config.toml
experts_per_token = 2
d_shared_expert = 64
hidden_act = "geglu"
balance_bias = false
norm_eps = 1e-05
beta1 = 0.95
beta2 = 0.95
Below are experts of layer 7 (counted from 0) of a mixture-of-experts language model. Rows are named router (the router's row for the expert), down (a neuron's output weights, with its number) and show model dimensions 0-159. Each number is 500 + 40 x the weight over its row's rms, rounded and kept within 0 to 999. Numbers have three digits each.
Before each expert's rows: a language model's description of what the expert responds to. This comes from a sample of Wikipedia text that the model never trained on.

# expert 55
Description: Middle syllables lo, c. Syllable pieces inside words, especially lo (Conglomerate, colonists, flood, Encyclopaedia), plus word starts c, bo, do and the word Street.
router:569471456428458463552497523513535536528508443567431492507523443494481456540547433514488542532480493434477472549500527470457482445532519420425457449465534495514525495496514435486483467492485484488527447506552445469480504480462472453417447528572423506474460495538518503509493503541556547512578531489430498449524558531408517485505551465470531483496567512489416452498513550515477458484570451461449544428548486525458465493449474549517491481542504397474495453444480485496465541551521537
down2:534536554493427527494462513498499494603510535526528431428511517533495546473486547513544522468513494498470415586489485488451544567470493455460478491450538483454532511486516451404542491540478513480476582509535588541438495491486528473541555480519450491527507471509540562560502452486555485496549553534485465527546543548502493513558641499495470500524493491442569538513499522508493400525491453514473458481548513470507441508470482571483481478476501416536556549409528497482521508498461495
down3:456549462461463475439473546443505426555549575581465516506476471546542465458514495507494553460485550512501546511537500569546460439533492487503484544486530421498500485481469486575518548479490428471442449523437505452507482454415507481472460470478436499479506503457492555482529512441514502469506431501533504470526506440426546537514566446528515452498419504542471513491543502488491503483527535481471556481478486460447474420473556493463522506489486525450501380483555551552449535485610541
down4:530464544521496484553511537501493475502506475573481493443449465473460401410547458492485467608455485498537497489454448485501473478491525509597510472483541488507472531536475498437532502493628471531455558469468570461516504523514502463451574504514492515533588472505528487505499423428534500471567438473482499488601548467502524504527472569478445527569532477469526484489548481453472484498425483492508483485538479515546439574478571524506509471529578515494543472504505512488526413494480451
down5:483531477543496487475493528515468492515497519505513511474461501554431532471476536538526482493460510520507436454451526466491510506523494529503513464509547566556498564509524394509474509476545518528592458488482514469516529512508526553534516527449474510544486498504424553609564437413517475434487449519546492432397509436506537470458516503443469489508457496494449488463405502468570475503525502539500538412501581512471484507547539532563494601519479481453531572487508470562535417457554473
down6:500486487532478559474534463474543541516505491546470581490539493486495454498437503515567569531518457452513491463474545530440475540456510535515469509526544423480516488520538537537574554480487450543506550507520573541494522477556604468503518479525464488459497511539524441479510592564523472497515518411417423446514582428509431528518471509476593528549498521468483510546506470450430569492580470519494488535502542453493474478487540558528511494435546530440544481500449525479447441498475502
down7:485491449510488524465482419486503495529513536511430478498555514569451432567541515528473452478521461488455513542467439475434524459571497527523534467393527560475514555429460518478458506459504564538459535501464572531487472537479495489548469497477512495544456515498574456534449488460519494475524482445538473571510517550507552519574552416513513506480484530447418474512489480457478406489568533581459460417478464537506458474548492444530454504580499487479561476477465524488532507456523454
down8:516498517499535519524551492543392468462393546495464481442498472469466433525486516487462486554506460552529507516508434548564468568510453449539492500509437466467484490473567489552499484427542497522547498549513489431485496477457433511462466547470562512482436489498545437567556458526513628522522526462556539443541464523502512476484535565447529520521515449509493525470506519437514499479440539402524539416522536536498478446440454525513527478509481541472455483531504506497476414518497471
down9:480569485506485524514439520459458574438497445516515491426519449407476497512552515540467505547461477466440506563538522465411493460572504482413523493427462498529553532454566471493521487464491542499467510468567476530465479413470431534472527483548503528492536500474473462497541498484510536495536497507481387489487522528504507507522488471496528550468462444509478505511430515493473567514445541545525410476546535486526442520536425537464523389524508410538518509503546484511421535463481469
down10:488548552452469489563476505489504483436465525457518545537514442555528455507559478457560462488488463468549511515521540504514487465523514488500583559477465510497424474473469455529446538475478461453543405413551437482494470495509548591501450532471476499488548470444493456505475510487457564501546432523534521543471455430542485523437488511528468572460421454418573446481514458494552493472460549516496559502476595464425487504465440528509524535496478526461538499414465486488478481475505536
down11:513513501595502498547505514527518514472609549519492515512510473473577566525531542495528499530458480468518491491518543439502456479494479464525480516550511441476505537499510464438509584464561497480499448458469474417533485509512527482512500488501514558505511503472512483548466457497544479394536465465527467529422458485482502572495523480467434487498495519541555477534468488476516495450485457497543527415599589427421440507467508486436530498501496462481550487498534568514574534352539511
down12:483504540514498484469481444423500528441517514499464498418505503489507545441473548476444498492545544522473574598479506540507516480503494510567546519471592488401448502457519520558484486558501507570504544535452536527565457466476498485481483481524521532582479499484500573609487482490530448623505506506433494500489452527500501525532506559530507465494538521506484474458495466508490527485538511522566460451415500464465542527492512435433491494500560540428525468531535569465542548469449585
down13:497501518491456588413553560493470428503599562559487479488473545553554495547560511541472554524518469466500545503527514551496569542510532426526474473424471464484519497483487508491533488483506590476508492499517513478593586524559428526538556470521407479492470536469493527491494517451538479483520527445476548519582487519566437567503517468528479494552477583485498538531515439479468508509520402556486503561456530509523506526515546498470455510580504502473453520470499456472496522541561500
down14:496467512546534513499443495536467535439506495465494491516528550595482488423526520471530475497483509483517546510474495516395471490465549488463533551485453476471517527474418451592567535456476496524470514503506450461437470482519509491539547540430512473519460502491517421524537483535479464457486507527495472520529460569406501500550465603497458508464486514359526494490488442481498588510513479524525519534449502511459485448412522565475482490467472489439563540464504452561485411482503549
down15:571503570462520543527434390490487546449521478515529456530528527491546464532478416466410513504492541605461556565532447505441499478538444499489446462417492518536531491557512542538465481525512497565474545464528480480531501441479533480491519469439533524516512536532489493485568533438473569576519459466475501509507437503437527492587525487510512487483483461537543469489469409568490577543492530485509485527470516492494552523468566589506531516462448534509544478478564491478457480494450478
down16:455542481423575540512516550561533527544519503464533418496540500489459547472526511526426509455458499451439448447485565482444519442469453454494503463554446536525419498531506482471458472546438513581494514492428537517488477490542481455535492538466517465442453493530491525442468500537493516502506485501536477558526448475483458493412477452458479510438566482461512504481584445535408472506505419475469471497525483425471515487495529494486589533483538471464541607491429517543479526481483530
down17:502418473472472457530463510469552513539470495471530474485514514488507528516597581555526468567456487548500503582456572466570553493494490443482503417506523442581443575528500482491548426454443459510492450499538504529494491499487483504488499446523575496549524550503483482504503513565531508556442492516482466498505559452476490486491486484490526499522578488456462511415513494518524496416430449499459524493481522528453547440511524445455451603506509416462434478484568545540471489510476440
down18:545543485549429470494514460452461466514438519501496407523497457456469473465485473559497558527500502502514492501516515539522507561436550562506546510485471454517507578496507572562504480479510528482474499462407486415546570511542457498478568566442512475443482547532502440463459543497526563501520550494421529492539559501550511445488511484443464528451519488482511501471506563516487470468530431543520510482518513485482473494456452552480601473521490443486468481483416388467501418422494516
down19:532497528483528537571482496516498522471483456460409429550512417518466472515528511542524482520588451535563526520548585481575479476498472488470486454497528477473457429605472455483458482456513508591433476504492475556548545467461524439443450466571488516524521523473470572546542537503474458511474516511470520528514525481500493431549514502526505500507472447554528448476471526545500497516538600491568563479513501522505435518468403483540505496488600550511496498536490537495495437573513494
down20:531500472485427507478542523501509561482509449489565416518462546479432509583486524526523500525484438545510529582485420454484486526470513479490523468465527523542593457504459413555509479511500588497538454471473539454471410497523542521495495508521459493513470513529557442448566514501569483450543434541565498537506533540529469525472485495524500498523523571474530556522467476446520547539522460432590503528479530526492477561464476482504384479468499522431493538568500536540537485452452522
down21:495473441482465468520490458522518590521457517402589504443472520516507554533516514505374519543537441461500540496457470477575531440564545496464483520526487506472496496470529428522549467448590463554487526474491505455447548471492533490425488496487460452511500454459519512501513503500534449535525496496526493447504452453583511507483458517459508550488526421489429509520440510472478568467502452555508528596527481522418511489473418466499463405524485511472498524503543487549522477444557491

# expert 63
Description: Letter y pieces. Pieces ending in y or z, mostly a lone y inside or ending words and names, as in Kentrop-y-x, Droop-y, Ding-y-ang, McKen-z-ie.
router:469553478521452446514488506518440474520590483530521592462511494445481484557548478534445502527520489516456503435506515478527517502506458518496481457467462481489431513525494493426525576530456477515536589527512449512507519483461520482443539459502566491527522608472538548556512558523551430494531507547440514517489483432472540515482500540548496439478421553560452531478460491465534516405451521468526538446450474533536510441468449545481518586515563511620484494469482525518532540459497488
down2:507529535527461524540493598496528501488511539505515588599485437481547492477530532478500480585541479497572499476479533508553416537527518518508477507499417521493453516431530446550425491500457511506459506515501505458494453486429413494491419508460437527473582482541559528475485484498577458543447479490517469573515535429502494524538499508557527512509471487492511498489514508440568480445403474560507560431525504476497543488492515547477544505512485507548578509499487559541516615506527502
down3:553525539469510512479430426491475481477492509436495527452532463538471489564533422495537570553464502450483427583490552560472538514510517504551482568512490414487570426532540578446510523459485519458541515449414517544501502461515517512559495451487461491470447533487504534459492461557537501583488535509565443492446538514428524494473538500573405531494524463501510489535437507465523514568557547502480497476510563504503479534488549562504523493458509515511519456438555503407526480527510535
down4:537557520447438514494550527543540503475552479547472487511505540436520475484549476439512481475552456531538429566442457467488494514493491518534527603466486579520468455551534529455481557476466559458465545581538520468419483489542481523500520528547482485456550566411492497573479480395533505568519513600428478395526483473469469513494508523435474487480455453496514497493496526552513458470496507473454443521502459429494508534503544490498523580513504498539510533517506447528476450552528484
down5:480461506511487469533541540526469522546454561540563477553495555510529458526465510509505509454470384414509494583410523525530508482561476456511487531486511602457524512529503532449505537532477573502561566576526530405507467541576517533476464497518509407503491464487499449511521522512485448524529509453519527510571563528519462535496547477511570461484577470461498556472530511506520509423491519529561457450456573437507481544451521493533507522533487498450506502461527474594461514488494473
down6:547474507476416477557503477520576476507501501496519489492439517538539463538507526436489518519572492484551484553494540567479529485445511469480442536545510507481546475566415547463436506540434428558456490469530523570580547458504500524509482468568452485582502476558580459625496497498571467512489554531512553496516569434448472507543528488573507522473509482480533484510509475546502468590556553505510532438465487502558520456453465558525472544497482506539480452470475548500512498478480520
down7:537520602469464455509499584457474486533468531522474502455459448502465535491516493557450524511494546499493597467557538564557554520485462522457445529487460431528453504466509513511580514511524470437533574502529459467452517445438504538535506482469518439575469508506479580590508562512550517459527532500463443535544504465495487557468480506496509467525470514513476478469457558470477468410451546464499444455486470502465497408444498547511546553474460558527460541484525457551454484511579498
down8:505506456495484476446465559493555485443512525551509534449495504529496512518564516437477509462540471484476530409420505447500490498497474548475484415483530532553416502462535479486518533453591493442466513444525503538525494504429479513434520500398475470546481555497485426505415513517554551516527548480481520485493512580525475638537459458510457485537386515517484515538502516472532550529489525523486511565513458487523481543481461493520454506520507534519463413556529510489411507445495487
down9:534555470499481525599422491571503468534516483485512470425442550539562461550540474509513444467520527534438579545513499501512518519506556513433453538508543546497561488514458472494507520493582445463463499526553480509433497429454472500513528438543458556501458511423495553508494407437511514523473410477500462524538531458517449506498479589434476442450442544402525479485484508526460507506489489507489461523573479549448556457488506505486505531422497506492507495492486491536475491465591477
down10:546505515534519482471513667527508517497533499498444479472474552485505530591523485507525549460514545448488416447451536467567501523513533517490515522567484574494470516475472496389504570567570478481459557519518489455472483543493471506526425482483467561545442525484427428474518548455548478559415498453463562534504507494543523496477531518537493474460451577540443482457494477499491516497524446498496496481537405515490518582482464518513476534543528504518495531529439463487456479495478520
down11:505555528528515460508543506562590488511580492540575569542583524481584476505543476516458532504486544531529443505501474497530539567485492522474497541466437480470460512492522526564587587498481496472424442509456587508473510566461502472406477444460545467504550457528485444545514492527482460472472542436500468529458537447463437483492447562472550516417487468510572515512528519546549529510475480466499567497514516527545480444537537538474429489505518504550503470487449519561469498524451501
down12:553476518434518534463543508524540456490408474535442558464488505535517490458455468554442501567528480520471517456487469496522521461533563519483528524567487493491573489512491516528489508513486494562600503413514458516555468503474441524494532448517480546546513499451474490415518453426422507523543476487494497473480503503433459544467491547593518472587503514558514610476544597541509490467442516476552506516486456470508497451509527569539541567519498536553456465520503517516526432486572524
down13:446466467489546571561493559439512527525544481448513491430540554496516479467490518466443506412466535482479490537508565503469553524408471529476481496493567532591471506548494582578465466484509475402519439497477519459523490456497490470441508558535499555533514464536451598503496523441465480541498514498498498559465522446452461492485494487455453492510531512519501542512540428533474555494442524464506424480507539489469549519408510466390446462514492450447503521559512518532521508452479489
down14:502545448392500450478517498519495439542484481476506426462492472501474548536482580451614499501524489444502485490416523531541542428511468508504534471576449500520531520501524503477502552544473514602468504523510438518455516457407513541539483545510507497557463547489544522504448491537451497547513476494546452441506465556451466457461472435506501469522519520558560495459506538500472567512457485502548497416533456553558482546461460502503493566577423512478523448483465508534479552509462562
down15:557468420484533489468489525549530520492498486433562473509473509514448476465496536525487547546491478522482543552553459482458440499445518474539453492501512453554491504565531553528593442583575486501571587518535540500477575486501508493499411480486545550525519435523511478438502487471459488493434474506572516508445492464556483434493513438513514501516408542464482580520479504584530541531519479485517465513519508576578510448444534529465508457502500492559505490469534555522575440527512445
down16:466473475444463509521558461496516501562514443439531496529560478539495496521425574550469497544485510487423509525500452409530489487539548539478523458496502561481516551454561487542508509489538449375446573465502473524477520480522528510484506495547487473512527561476460501410445482478468498436562472528430571470515448540559506468489439566465482497505488528490582490535500509497574518514452491515562485517497508450475442498530421521571560486462421537543452496432521491506472560461484472
down17:569532486541490491487445475459504480503568465510537524518524442453492504495501491467504495583441525508473495517499440524452469424431510491595527540484502531493501483485529509500466528514440510530568497497524540587527531437496529530500503580606526525508519483492436507479513466555530527439514558564442497472518509541505512443523514465443469511523577465484447511523484535499472403467569371413579504498512489440449540556435447521464468490518487578500492504469513530519484540461447521
down18:509482498457534495474489491475498487518430522541500495549550501485521522530494507457522418475440526539450498512496509501456453408514483500530461490498488589536509477468500521435433465389475533550479431459484456538506584462503491484405448405490400555507477442464516510531472512476476543556513530470489459476483467533535527506489529570583502523498540455473547469419511502491537473508486478579513502463489510486462532497435564529513473444458528531531468545598496522514466521502447611
down19:547536555472438517515472606519491490496495488466522452498513492446500531562536469480466524505520582522535457464526547488591476508527523438537435512534487491529429459475587474486459531401483535501614551516531543494455498510511517459502454395503465493543500467511520509480483524456519516510495486542502498503523511429519522534487481547536537517458529487493467400518450427414527508418515477555552566436477505536500476448530430538523509527474601520527552464493557512504479531512521463
down20:519491478533456482518490530542507462437458492503505508475524549447452453395501493483479431502526495518448537542535521502444544490489486501467545467441533521518582586545522416533548531506473575468480574503511502514494466548555557470598561460530520509501515530518524534503490471454432468491424457497555482480510485464489467483539524510576515473453491641498453488474469422535486508575567440460429435503471474480517450506500484513527536473539454482443456524481534508458494456466526554
down21:445480533511571516430615485452529481517535412507451462474520486498496501526520494525469470432456521541447503453573462372520550471521439537565550507531490487499457544526516492558552516559479485502471453454515504547498540475548450438534423520512565469476488445528495521514500551498518474415428503502504518538555565474478483535555576498474465483577496507519553493493516445547510455577439500526493484496464467497434475459464499448533509465545495487494487439562454530542494556487481523

# expert 35
Description: "ch" letter clusters. "ch", "sch" and "sh" clusters inside or starting words, as in Changchun, Sämisch, schedule, purchased, Maharashtra, plus "World" and "Republic".
router:445535475595512540543571468474473445471475467541548464479480513455510529517431560570558476498493470496516542438521503483618476507522446465513432509570491464469480554512506494499567525398500456525523458559443569448522470508501508452519536544510485524545530507538518520531459514461471503487432486469574502495470445509554440538547460531495520532551489524445469531569426476474502539476429469449467500456508516559523525505534412518504445537468457560532528447504521439449475538493490471
down2:513526444496503493499510474536556496574456440477480470577520468471519496487501506515484519544587522514432551461496511500508483405507430493549370499463571460595531468541514445477469495399486492559490470514525525470485495440541546471479557474419514481472518501430467471484469477421531491565486474472427466418435527510532520457476463510467509536595473472551438459518453493502504530533514470431504486477529493475541459500542508503530499513540468497452425528475481495456456561509529537
down3:518511525504474474484485591526572543479466530530441517519442444546532447506513522570439446518456519558469513507539497572477457494554499470442471456496464489508475456441579442509503496483557459460494460530435509470475547491403496508496465480456455494530555458497516525481523528458519507498500482500448556489513385490482494496508493484539499421561450548531539424519452562451516537459444503475463544482540485489442503559540445485417559456481531517530551541525507529460400494586480507
down4:537562567518480433472412451527546526479521455493519521491437396491518493451437556500480506526540578546583544482523545541535505492462552474505440482465493522439541526484492532481481440446532518622569482586510461490523433510503538520442484504558471546507503536511517472510554476504459534477530521492482558503490476496547449466489535474504486546485463531512460496568493439470481503491555494521613515535567514468542528492420461538497504541557548533556447526499511549475457539477479552
down5:547500584489533536457525546550530526541467454545509487516545487467583472515536505541503529529432546533454462489530490427532487544515500452529464500491454542444579514549480539535499399562518509497461504521440505530469503510425452495403525504541474460484623499506469543482490424524472601510481511556488537505475471461533558443548479502511488489548526482465551479514483466514484526550535525529448491515545516467550447409428574534464530522482423482525474430482486535534483495494516456
down6:512554563486493486525522413487492493473464540472475533458507553586482501525591457512444533406478474483461535546482455492490450482490513570483532510525456573475450500484418442524516436540511511439558482401453454503513473513436507535584444528533518440524553453458503429500450526512580472480534552532532493509490535533500543509540479472427515465499478451533534485539549540481563551496480517495563524533504577493405533527541494478518491465483558551512463548516540542497516476480527552
down7:485513447527498562559511551493485537509553519538551539487499462485493494496493506518514546486576526497485536475506495473537500538559531508485567484546578489470464493513548486487554554465609465485476502534457492415496527564498430539533487511490546530502512518496484434421457546514510477505387575508547432540491522577493502489528442474554556526456457572539496483486556497434463495379479540436467445467509517553547502456510470535482422494471494571556497543437474484474457507541533508
down8:502532502453528594411409479524527544502483497510527479534472462503487475507499473482432462519516484556565484493546463553469460506415501501503442497420524511526477547461497567461528468470497578508515535488484514568440510437509472557524476549560510485484495499575512517549488503462582499501477450495524517567455421444466460543510485509534569547555456533544394488553515501473457465527539562495439475443522585496491518452483504465490539481511481551473580496531458450534545574530526518
down9:478453522506433589550566524503506497532530537447512522533529438549521475542517410554513562504495512482568526526599597446490545503476581503546467523505530506467468518475482562458543471536497567481481488537519462552474543482472473530455506505503531480498451422533469452472499570519477515513531441436478564491534484522579538563505466511513495513537494473517513532619520496491475451531615492507467494474491475537489472566538464579437516525520521479509490500474478471573534463535431493
down10:486502514506504499520472506464498504499489527474440511509501513557560459475562504505436568527571540472495461492459544553449444507354518522497542532496506494529537554508522473556477534466476496466504498488494459459432429594446500499446532403497515572502488478503503515558483467488451536580507489491517561484438410529441457525403511495492438482523582513495437523461444450516494512513532504506513573530562486492485478524486572514473548553512451460516471531523466452412547520520503552
down11:566506509532464516489479476575490528510503573550564489524483512490496517504514403412484565485554454510498462555497470507515548531429591552479477497468522459525476481524515524391462537547494455508539563384532548483489429494540435527437533513463517524449538511520554514560505469516455550507495509499435525503421553493466511438458542568502529479430547449477458563520544441480511497510602513556465462515479507433512482440566490503481489485507498523535518543474495489543535517480515499
down12:501471524442530472537510531484472545518529484463494479523559476477510485580498554359468508463611563457500523495508493462520509490527475470479493507512494498501536488457429525554495437461457528497429494544491484422486476498495479553493481530516500502483478514507515523529564508492489502512405453462481536457546519483527488578482514532511482509541476524481484483496464522522508520453447505516537405402521438511489570586478498515467481450552399575519574545458441520434520448583571478
down13:427428512511477497501531479535571513468503539492507563503459515514461513460487526542454532595575476542629500538523431520434526515585503506507505429551512488535510480528512504499512509502498435492482470436530530469528478531478529495519520523496461420548491458437554532521434484505463522422538505601521541477528546503455491471492570521543512418578488467552516448519433566497506473566538420522536494544477490504537475442464478516486499442506544433446484495468480554535524471480536545
down14:444500498543528531510542449517520465461555479535524527529496507453516531518532559561502520461471516540568417510498595537517548455494425555534502569545524578422505478524592529525551487400532484456569467559520510505518505538517504499554472500522526551518469489543464526569521542508496461486519498509503506505484414488439457539564483508500563582482520567521562484465471526474486522528481479445530513518535557541485516427541460538583503513499423477517456470543530488555463499487459595
down15:498479505515436507463440545496494550535461545546454504533488482472521566513477489515529455479508465465480532552488548550528487426615491486511508514506484478472468577535555456520514566513510459462560533540446482451521532464596561430503510519459530485511532495524535568530532521496541457538470567445460532567512455594430510537513470450452435506453460456459448510550501554527506450486468443518520530552514496506530540484488554472541500605537501459465512425431540522492477560453460521
down16:513507453512419559486527502468462509558526387496467467584522463510478537501518540513564467462424493508511482479518498487536518537514458500482478509529506491503554564513438464449479454535462482513562465512529539552555543561483524486455490586523526506577451482564506473482471540525484501474430480534420500585565532492511529518450457430435507484477474493400491476465488511483562498460474593530465504532513475548487481495490538428476553422548530562462509508477486515458487515424414470
down17:549551492528506461488616480526538447493517625543477475476593462436515495510491582523566500465481427490419499520489572495530521496560482511497466543502468529485424562536538488551498458494480475499524482527508554546545465460525470535498538520515477503535480490509559499489488484478480454468509448454483496487567478511523456483512504492496525457489497605471448471520505490449490556476397443565546542455424440525480486424506428553518537523513493465528416560554488487482482546491522527
down18:564408456546446490550478533504507498488504519460488487461496520501484516470527466508492530516537477491482493490453526449525494439493548561494450513470513496516535515512460460525449506511476484433495546504510502498471555537579418500490448471540474429508490493481504472544482531576450505534447462528360461458472496490441489477611539590472477464527524520549372480462453513491434550456503549472534441448437389490489521424471440480487502471492520496479543460510514454541456480482502524
down19:528515471574446492509435538473469596474489416443510567532427524462430525579448511507385561483500473494444485470496553501508558528490507556496576486506581522504472466473487492534488460506515489457397531499497447494527549476515477540414555508463451544514465542543476471493512512482562538500494535537552502588524453508536506482490497500504472502513500486497450468533490516446490497482496597510616478451496518565557495535521531478507528465548464467421443495454514481458455467494508486
down20:516517403475544474511497540466452473550453467414523531498540511551531436500460452500414483570555490561513496541551416523414503566458505484500523537469492490519470436429480501548511469556500538477433529473495442498499486503489496483445501533499509460447471497503505454508510463507499481474482526513486439467499488447531516495457577470482407517460499466542528493467573548475542518544512516535576536536447428514489501448465510519524515467482559508504457487393542436547574484457497390
down21:544501507502507525528485500514482489466446409526520444513523507532513564534550493537455493505469483479450481476517531555514554510466457525447548486487510439594509456535439518566491456580469515502552520462474477553546430520452396519466564496517465459455531462539531488478462493463527464457570594547484479478485555492507501527558616477516470458519492474500446499610507554459516513576527482440472506512530501425451515538457544514477502448501397459483499516530500452451465526478532473

# expert 37
Description: Prefixes un, im, ten. Word-start prefix pieces such as un in university and unsuccessful, im in similar, ten in extended, and if in significant.
router:476520527505496563489484533501546529460478527539546512424447537451561560440495401525554480411467498524441513444459499505440526524534492540566510484540496439433513477457487495526428536445477498445498546493518500502516473497515491447537550512428491518452417480501481499493536421479493412446523509566468526540486443434535482510466567485452458552460444519444547479523419499475554521486416419578549505472482509489478430482488493440449490522530513508523520510546518510513558537510544509
down2:508585462483505493474450490426508542495526535441493492415587521462447510488536501449522441470490561454442481446489437503491515514469555546546549509567414503550472589500519544510480512526485561608535497555516503462561488492459464509519540506484454525484517498552470468474543424455497473535450516453480531549543488483477411566435508503465515504406487467530532468558529484501482490470552430571549541518487408523443462504534492468525460500533540448498495464536485467457529482501520501
down3:537448519450559503446492398538490586552450522480541609500469450541510471528494488445472507522462545459463472469465456473480469510517521517448512561547506537547472480464462471522443500508523477552482518463540444497495517545459513497491493483471545537545510504483552517450489526501493490434478482485472481473454506451497515519447441501478484483552414475436497524514603554539486472539547493454525518452617461516540532497539511511523524516566452527536593535533560618561493460513545454
down4:522547477515535523438499514540546457515479473502521533505475495507441530518481465457506485497532509529474489470531472467518451480482456552392548497493495487513437548569450555446533487512519465503540467488475511505546476508441558460520523516512551417543533414493488501468457503516496499458426451542507482472495517470467475461515467556555470494586429461432571547492472446529541478440494539506495559629523556502500597488500550552488540479424483557557483481533481429562521529421475554
down5:520477577547474438488569453443530462493481475483469539521527500516411549497500477540511531493482394497491533514452474454532539561518484511540470517527528524508508518483497512543467524467508490517550472523536489469498480502486505550549465481482482516505504501446528511485505542524460481500544537538428495509470530446559450453597495545521519536521606553494497520518451469479523484490537524595574557520396609527450507514531551535582601470410484490492448439510505479414450491514461507
down6:587502493495483549439478476532465489520460516469488509537452486504503496579533545508522509512516513504447476495480466467509474474541546515463461463418535526471492548486469523458570499497469497513483499490567502558488489556455533484504460524535550487516536468568516541478514510532470420512524395520471503452477543543556542544500566419481487519476453500511456460529350454502466445475463478501554603563447437484477473513486531550509443504575594405495483493489470535444496535499478439
down7:573511419479462475534457517549432477515472487483499495464463530511418549486483499490516489512507493460496512567524476514543516525443614482504483551417548546490504453515490523523569530506507556514522498497467558519554500566515516509547458508460460540480555554550469522539534506426437536438609534520399492544505467498493426530399519536447554515496553462557519478480501510494465525505541520550527533439487513555545550549454583509474496575514490514505459514495522552479484518495582473
down8:508535433503545499500469439514455515594438475457474466451548529519550516529444514518494523513427485458526516523525499501525584615475537522474490498540464430492510500485526485542452533485499462429448563478580463517571534461526530486480455462468468510478447473384557581434549527510488420565528432469546559522522520550553444489486464521534445507432474535406543484508549516577480490526537480468511505472507500510486508486521482515541509493470542442527454460498486470501501450499517548
down9:493522440515520486456523416513493420556422471478498476501534496490527509451505450551436454523424488534471533429457592570418459507524485554388482511514443544483493497468416475419477484462535553535536499522474474492488447496578491557426546514484542519510527455479521544509519483552515473497524458530471519540517526471470541488575484511439464468422500500464490461425526482535533475458469540439608553505429522455471523498530504484491553508497517464531508498533432519501498497503440496
down10:479502478586472482515492489470520569563523502459479480467455495508541479569566442479515511528539511481469464544444512508523537489430506449410517507561489464500487436544482494552448508542483571547434516496521533533500474493496491479576587466455472506564566519446495486467477498545456540563500521441493491456512509594483552567563508524572458539417496509528527450545541450456524497506485540537499555534564562489465449440531589464544539548521476538542554522493497455532500485571519479
down11:517460491431497504424506467462485446532537559480537461546542492482476551459473546557518557467491501485462411503538469507516558457483562452505454422457390431420479496552528524519540555518570499523485512527505527475535494543485520563468464554527590482497460532515482486506511526547518543514504480489440475544442522445499525479448504564518497531442511493527569525532442518612485406548516473531531504460514506471539527565560510509533499464528506485488408489502495486540509535439451435
down12:551426552529455502444469450499482471555509443536481525598541489441512483460493435483526511508501469513524460544463578506548514446527484489460491510504558511489476552449587532551510535624448487457546415457536467512445485529478459501513479483596494530491458565556521560473499490512537543477449544587548500552500459493443446519497486499419536432441568513474490465506466469459543504497466498504455503482462508531481545493528557479533525504523486500525497563454551437470507542498439452
down13:561435505565489518492452502415504414607533508514505520508473552513492503512466494547613581526461504502488471488482495497496442484507436471444490455464481472502525503536515538581535475483461489462445483488571516418572494541513541531552499515493512524491508514563490481508491489467483445506559451482511468503473551492471511464539562513487541570527526481497460449548495554494524546448451524481588592512492549555515445518458506518523466516414468592539483535436437471526542467554507547
down14:486534525489534515441489445473560467451463437493510509551533520493440520514567513520483533566541568554455489547475495597498518401489540476532544478508500494527484530488515546564517463503527481413528547472484540494490511477541530447499525527507468440520529476478533483555477533520493490520582481487523491500524476502461523400459530514428439603456507434545548523463433541532496485497490485493525472587513480519417549537439539572519529545537471464460490514536496619517520542552442529
down15:479458457504481502510437494508534479507534488512532476503470467509426583459465515486464555473433508486506471520534498440487467496489567492567496544519522450480516486497536444493483580461536447539518528532460492497485492517458473551548556529507508555558450437484520506540549512448583493510542430510592604503485472573478506542434556445503505460483498518498496440496505536478538552512566460564473495493462546590430479465512598523468520416548573480488443494487599505528515557500492515
down16:551536407504513537514485534504533525502414516459520519510488505472477534462510575432433522557582430475479505570476451538508508472519494545517530497459517487509555474586473564466488486531544493540543513540527479515488497512535467565432519397449526453538565562472535485539508532448496491550473437483468505478519415469505414525492517499523537429550479488513432523506433443511538551500514558458522458496473430562500528583495550475530534473485484511494553511500442498559483443518493419
down17:491483570440461398505552465484544477533537508559513456430453508506488535550479543552517576456465531456523475528446481424541429494468487489550500515513518600506470482496416517444548481565462473502447530505502549454466510511512646499556519449469458479553560547506510535494467461509528497479570499483567499466397548467471508493482451469549500492431509468421493462484459549466513479480578507529513502489518531536530432580499477525539486488502485499549488532478497530499513514519459468
down18:578516509486545520542490575489415542460416530488482483500475494567435450491513514482511547475559411492508476479528523413485472531495544557460528440454500477574598510469501483474490503460485525511481570554489457464483494514532525422536526476541545496570541557561502524547463461485513415435469489497478536564481488538497549535468458515537450502488522477525499531460463437490583461500476489476537467536452513538532469504528514518490498556503448456479580515517543569471484413481482405
down19:511501544520443465536464467464441486503508557502495536450495451470534463574530489496516511525485448536519486531409486435452469539528478503477474452466423385522467461463529504374512533457527532489524471515497487516532533538485490444514488585480504521523498491528502520482449601522528524495533496553515542538587413521551495439519471534523507446491547553479517523513453514493509475472466485483480561421573563497428454432435526483482445543545547441454487506563481519499502429545497500
down20:442571468442507454562598546511568560492523502511502411477529482481448474495498485494527493490483524473476525504559502475546501502456475485427483532509497464487524467448456512498548552463418545487519520438567508505508555514520464517461505519486526559485613536532521465527492512405492542475493465571552452548496491501391458534498491525563474472476466434514453511531461493429473583551562502477515451526498466511412440517492515533550479455470507538526475530442547502537524570468560517
down21:559514571561563469498465495515472503558526510536575434545555522484583499497527380469533487507468543463534492560488495503487459528493552525549468458494450465495514526520502539458488500475480514413522527433528550510490579558523543517574577549506564543504467404457512544504551500574511580461444540515507524502499462530554517478466490474548414539452481492522468488433459506479452584434567473467466515486445565510472501503471496499557493509496520492526501505501443550466450520516528512